{
  "d_model": 224,
  "d_shared_expert": 0,
  "activation": "swiglu",
  "moe_layers": [0, 1, 2, 3, 4, 5, 6, 7, 8],
  "routed_scale": 1.5,
  "balance_loss": 0.00299,
  "router_noise": 0.05,
  "lr_router": 0.000348,
  "vocab_size": 14511,
  "norm_eps": 1e-06,
  "optimizer": "soap_variant",
  "lr": 0.0167,
  "beta1": 0.95,
  "beta2": 0.99,
  "grad_clip": 1.0
}
Below are experts of layer 3 (counted from 0) of a mixture-of-experts language model. Rows are named router (the router's row for the expert) and show model dimensions 112-223. Each number is 500 + 50 x the weight over its row's rms, rounded and kept within 0 to 999. Numbers have three digits each.
Before each expert's rows: "gets" lists some tokens that make up at least twice as much of what it gets as of all text. This comes from a sample of Wikipedia text that the model never trained on. Tokens count by the router's weight.

# expert 33
gets: " G", " F", "g", "f", "G", "F"
router:556540542568568490415499472426480538446504406415627438479498498488376397558475442469507552431517501477447505487498482368497526543478565487499428549429439603518531525434527573552479490423491495442527475517540487466527426382508443471500380461541494469457531452452480542595360506418556490492556468545540501407482518498428544498460545480499

# expert 25
gets: " and", " that", ",", " which", " who", " but"
router:505441533431500570466478407520451551547500475364556533496515591456456497522499472517588525456393487477449565439528517477532483488437461491527505552589548441521423526408565577591581524454477367534456444571479512485476528525442437480508527477471582544482380527472557477557492548427583576505510515537465467542419529425506555544567484520435

# expert 65
gets: ".", ":", "==", " ==", "===", ")."
router:511451554375510566481510504474525444507495413494523470556540481552531534451467599454536577536469540482399501524467435468468542550529541399557535519433473522533603519552557549497532571533475525461495457564450485549375542561586433345568394490451509482507515532509568490494550531508606488461507483558454463479558455583519547463517484426472

# expert 86
gets: " ", ",", "2", "|---|---|---|---|", "The", "|---|---|---|---|---|---|"
router:511527505500551499478532552525499479474549557446596429471518500519485457497556464513424557522497525616508549521422501356598525504482495568420496538475553647534547433497399529424427457436452471459493442429453507485470497491575481436485475510545518502504504513368535465521363437513564481456523317497474545492441481511494527480471509529505

# expert 106
gets: ",", " that", "th", " which", " as", " where"
router:457466478443558497493553527523492525467497533446515452477527466534475485449503463442456525484410486521500564481451503357515557460495556495511454503471545661470574479447485531441428474472491537454563465473442550517482450406494501515457498491494574536423452494363459473535383503507586498422501357547529549507437551426453470451497505499483

# expert 23
gets: " K", " J", "y", "k", " Y", "K"
router:456508603557489428499575551469555540467562558468563381534511556516551450464541498484470536498454483562517560551472496386460442461510564490504452564457465630433552438497508479476358535511534480384487485379412479512451466446536559546566468449407538527486526482471473416529409553487614552442544485611436519515477438456471534445505518477486

# expert 89
gets: "-", "==", "\n", "|", "===", " |"
router:501455561449491418577540396408473504571519544463467535434490558419438502456477488513609455521411467519479519557606523496583498544526459494529510479481436533541540477572498459525487455596564542574554491530480438483492489499456518562494487464456494452484572516554511580522421542498513463423401346470476601531397516534549512557467518557518

# expert 34
gets: " the", " The", " on", " a", ":", "The"
router:469442439413593537410526518498629528473525472452536527530524554525418501580507555430467478479461430477524536549512499403424499474444519560521455514495425553497608461503538513405522534503512497510445531491459494521514534466578581441444559426476511498441454545493485471477523564428519521383486381460558486499425532514575569357509588532536

# expert 84
gets: " the", " The", " to", "The", " a", " would"
router:507465528539592454492508485541482458492552526440492400423495484550508395544478457477477621513437448547463566476434523305530567498506445503464494467454570559534571400492438558422441573522544495494471551399488564471463480403561500508456477439542541538446505507377506503513411510503525483502522343543514543459441547542508497469532524530509

# expert 48
gets: ",", "),", " but", ";", " that", " and"
router:489532487584474492461569527502473506527570435434433531424497441507379555425584516420511415500471499457470582487473559472474553488545508441470477573519527620567464584515557458569412534478531499471423595478459505499458476586569491446563492487513565559455476449489465457432541506465440539460491418434547475474516435530510548523562492467447

# expert 4
gets: " the", " The", "The", "the", "s", " its"
router:589513552573477452485562498536533558382613452498480463438520530541492467557485575487599471511457437413491540471507448337470515486431518549543460428464456453492585367510474592428549495496527526473508589452437508534444540401518502433493477538472487455475520496454490498514602501485472588521514506546485543461544464476547494492530589499497

# expert 74
gets: "2", "4", ")", "3", "–", "\n"
router:487454485466537514490492584549523563474529492490536437528487411494499405503550437489488452485495503560568482536465529425578488471507456537422547549513563668524621461457430501511412537545505485505478544508482586463538544399547567367532525523458458507503479517513496526501364481580495523401450368563566500490540473566550485507482466567580

# expert 44
gets: " ", "   ", "_{", "  ", " proport"
router:537506502563529467461520471478510469524537472509581526547573553448496499613429491586631556495554549544504446471406499502543480545453515517438522400437484452433591498525422449502432463497560564501565552466552551571475451497629578452489460498582523462512560546554558479437528436480446510483513544467428438522462470553501491519505490548409

# expert 118
gets: " and", ",", " or", " as", " in", " for"
router:533461475465599478452525465511499507441505509387487440464467503547497470495512445503495533459478514545498524445435518437500577514470512492473428534476451599520550545509482562479402459448493473431514508383535622459428474429571504469546478474492526462440419481412496484443341509542566523456462361527432558489420482484480566455528576524550

# expert 42
gets: " in", " at", " In", " from", "In", " to"
router:524528502551553552534540481515522466446460525499429482514439542465494451436429424533513413440569418461481559486547565457482500553492520499593467470565508457470590523413355491516555503417591549505371498457503519462548507496512457439499413496454435519581514526433487446466342457441451591480463517553469477470456477393514541512516464532436

# expert 40
gets: ",", "),", "\",", "born", ".,", " was"
router:493511553487499523470456537500474530475591440440521525542415475517544547461450433495578401446518470419489564528489521452418578597546512405550496485555540693418481510480552482417423534480524518447427477551470593502415529613538455562450459552478591480463450421478475557427503535553533518501479487426546505554533586464542497490585517473515

# expert 69
gets: "5", "4", "6", "7", "3", "2"
router:487382562479495524492491448583509432533566461500478575577435437411496506553493471392495526487494451531544588483550511362519465560436503467505514584474497540481538551520557598489450542548546487520571518446423606427432518404543521511464467477516478506584502462401536498389503593495573593413557488484532485456524523552531554455489476423519

# expert 26
gets: "-", "ar", "ip", "op", "ur", "ap"
router:461491501528521486512518487526536455458505490455522480457496508558467559516528524536460532569420429467536491437477530471461492508460519489455476458517507595495619547482525497537406424552544456476587506525470479529454477322502568530490456479443571562493502470443456459537400562422501478428431467486451580419491507378481506448524544523415

# expert 109
gets: " on", " for", " of", " at", " to", " from"
router:522479527497535505463480621602482492362513467480509523518497498453545561553458502396534544482451432487438586428504478502428602555497547546483459444548426464437563520482481575519527479442435432487406554504469491453507405479576635468453574517497464460464507475572510501513368595510466486404493502546476571494513506501487481502505485470594

# expert 73
gets: " (", " ", " \"", "(", "/", " '"
router:582498502530519545531549523468587489453463459572413496457570563426506566563470568483450478569515496524438508466453449372455507460464461520608411439478390631444571565533480534554519493513504463527512512537405654512381477428518484530473478469486552485499520464531533523437432515458542509564471467545440450487396493494580528559557476465389

# expert 100
gets: "S", " N", " S", " St", "D", " W"
router:495465467494589493437480555504518512474457426428559497530555436481485445450461533491486487473502436451514559474530529408459549443452509467528563602554487627476595510466449570538383618557495522489403553429473475505449508325548531471461481453444494427496476535507514501433382511497578499478508489561490444467525556531509423471524478488446

# expert 72
gets: " by", " with", " of", " to", " and", " from"
router:535451563520531482485527446454567463492573510451502448432566495560500556530492533513530600502390479479522596398525614448419511506429536513507474571501494481509532602524485432547529465561478462450410579527502508452468485500486484435419445466443494492545425418615550515532405577452482445572593492541460428514529568443513533449458558430557

# expert 56
gets: ".", "==", ").", " ==", "===", "\"."
router:542479501492514497461565457423551415494528513464608405412521486443471472426528530418576523471410547484491572588505557522494485474426605459557556504478548545460582620559475563550530510461496544501563573499447455459534438522579468449465451486438576530486485534521525466478498500467459594561555455501602526397493533478500481480535560490483

# expert 87
gets: " S", " M", " P", " V", " H", "m"
router:592443468465520508494533429564516470510488536420512465416483542514601407454532437527444485453557488449502544527528494453511464460470525449446513480443429659450490477515449504487407504467519569452495588420512491537481526486561521522494429471599540502480431477511466551567347512522550562521482472544517502469559471439540494511505450430496

# expert 13
gets: " A", " E", " U", "A", " Al", " a"
router:455513537460584444547523458552557415544501501472529509461516541576569516536518490391515491527536381596549480490484478433433515584526523459469398443525489573597613492476431556507435485532444538501470459459459440450496561419551482503438566523502476473477458481514522422479445549467597510461481493430572488435482477421454523503467515500505

# expert 35
gets: "0", "5", "8", "6", "4", "7"
router:551521513518514477537487416543458438522543570509454505548489567543559489435562441439443411451394590546488508506409546430377526520411493536435523581455549491510478377505586494446384522500510460554530448525414521419609562452512518508565553496532469538550456520373565587478468532457515537534554489429495452453543508584442443458485522454588

# expert 113
gets: "s", "ers", "es", "ations", "ings", "ions"
router:452454456466599557444480594593522524440507441480470496483425541479458471437492563431510495555461495478452479504510481558419535579408572400541516523625554464473521508470536469604463523479591528498522566515493630447469474451546498409512502537554564582436475490512495457445530474544480530502497511495520446494534574565549552517524522560536

# expert 85
gets: "ing", "ed", "ic", "al", "ical", "s"
router:508519470564560481536595513499569585447554443467470486553507450452481408517539541439496495496510478562512473458425524589461473546498553594489415579482538469452550612456444585455451515502543505434489530396419612456466468388514537537514398462439540476428553563482534468486559526437576447439504477537530504358478492527504529452484502435557

# expert 63
gets: " (", "-", " \"", "/", "'", "–"
router:574470560474519543541563569447522413514513431633421451557600519531477565529555482474448364510466508487455558525488452487500519506457487396553452531448450533385577562505523523593404600475465492537478519540428562515469551415547499540488521453443542514576517466523570547445413564491516460536496486492461473435565462450525541583532494465446

# expert 38
gets: " ", "–", "0", "/", "_{", " −"
router:424518526530576608569534473469545579497471517454573567511536544507462569572559515458537518422559524441418527591441422506566475478481489528458529423447432457502539508518445504498352502565488510494514553431546572533412539524567551499440457583442566537519557528568517504494518419517480479559480526467535515564616495533427466589535457479400

# expert 80
gets: "2", "5", "1", "6", "3", "4"
router:512481483570500527430487527567532524418470509486470506518528492530504515513498445451541503426430438534488522414495550501512503429486493461559509445524573543331476601532519562481465496452554504544565420494459571545442621357477489410506477562458482417554535393483491449501461547477466593547464493495471506434476528429553531466495542428472

# expert 49
gets: " |", "|", "-", ":", "=", " –"
router:488497516490517415444445433516615545584454465565545532511490509535479467496572528485527568500506480476520510516494578402409585481446501569531433440559501569466567600507461561550574591541528449496483479550492436520489580566463459528465479536514465526414536440577457547444463494477552572435538518460547453517584543516525464482582563487590

# expert 1
gets: "-", "|", " |", "==", ";", "==="
router:617480529499522409557525456479490467537530546452467493403499434480468506449490413499503484446378471460370487498543504397564524498458502554468468452462430589494547502506486435535503553599485606507544464496562413473490494523463443576515509446508534509515529507546588565537431518491510498418406365437478544562419541533530538472537537521521

# expert 92
gets: " and", ",", " (", " or", " /", "/"
router:508451482466530455466556457576535575462462490459543421465479479515485509525501424453486525524489478559453487487437522421531547514452528481518470491501526632563522488503519495450414533518547474503524484438538607516451569419545563455574527498550590518488461478469493452522314497568595499502502380521489495524469550530493515439541536523518

# expert 62
gets: " B", " T", " C", "r", " H", " c"
router:448457480523531518460572511540585506594569389400532488396461499512540448563556480516501462532587564494494497504476545451419516447574493492548489472526459624563550445413449477540521506527520497424556444449434462559497550411415408548505438500466460561531389414527511541431407610474515525501533496519491446467443529529457583458402497462416

# expert 10
gets: ")", " =", " number", " List", " list", "\""
router:489509469444484536482429585512582479425468480458582541515459503521538619465473542540525582534533489542506494507484479539510439510550453513587423497521529564401457443563526537572439511477476418488557506497460577460532551419587605416457457505433535480510453436437568575478463556522473443384579448577483451430439435594508541463531502549451

# expert 95
gets: "ed", "ing", " of", " to", " with", "ated"
router:549487505551532440446543500572560566463485540512504472531454463519490482450446498481516631446462468516454554479426549553499593498536526562459526602416467489462596518571502627582470496524531524449484541433451596458479593435468521483497423542459402527440480574594450489485479502512533497479465473528500510431537477506527522459531518415551

# expert 71
gets: "1", "2", "9", "0", "8", "6"
router:509528540512486463444500526502556499490571546506566417501413462483484479519575528461479560523428538537422498486469478320506523500513489504412503492480521679548555542453469540443330512491511562493547475480496585525504489372496516449504505494526501554500524477485466479536375469538572530464510348550513538449501510497492550485477525506451

# expert 14
gets: "0", "5", "3", "4", "6", "7"
router:566516576448539580477505402520523440447522546501531515591478530576494497518506492457477448429481494546526571531474525362515486533400482578493536574520537490463595478428527409514455513432533583501554552539420548488539498433523509428529482567411473536545389530436543502505450505385516532427578463560498434469601494536484563377487466477526

# expert 21
gets: "2", "3", "1", "4", " ", "5"
router:506456481435507350392475597482547530465552503560468387511521455502508389482536505458576494456492433541556572546457612435524522522470514514476446508493582622480590547476423572443482396520456539461533504485536547455513531489467513523525441514521497495515503438523413488518312563538491593482464437552575563511471590481557511413501474446524

# expert 54
gets: ".", ").", " .", " John", ".,", " Richard"
router:492479590544574526425514562572483490516509551484539450527560451462603556541559518516512512456493464503488511564530498354519468551467542491414482572555518577486485580473520449457482546543509499461593576472480534430533552535582505545472445496511556474444467530411530447547447568448416496545464503525459532469514409503521490543540482478503

# expert 78
gets: "1", "2", " years", "June", "November", "September"
router:489468518424487481536496567528579540436618501541574519492440520555588474525433520495443466458598485479479483525555530425595519497572466431530535518609470595490571482487445440500464537517411488429484446526559603427411462413381404554499505527528481533577507522570501559548492425432433441439517491496554504542387532524469506497467496513396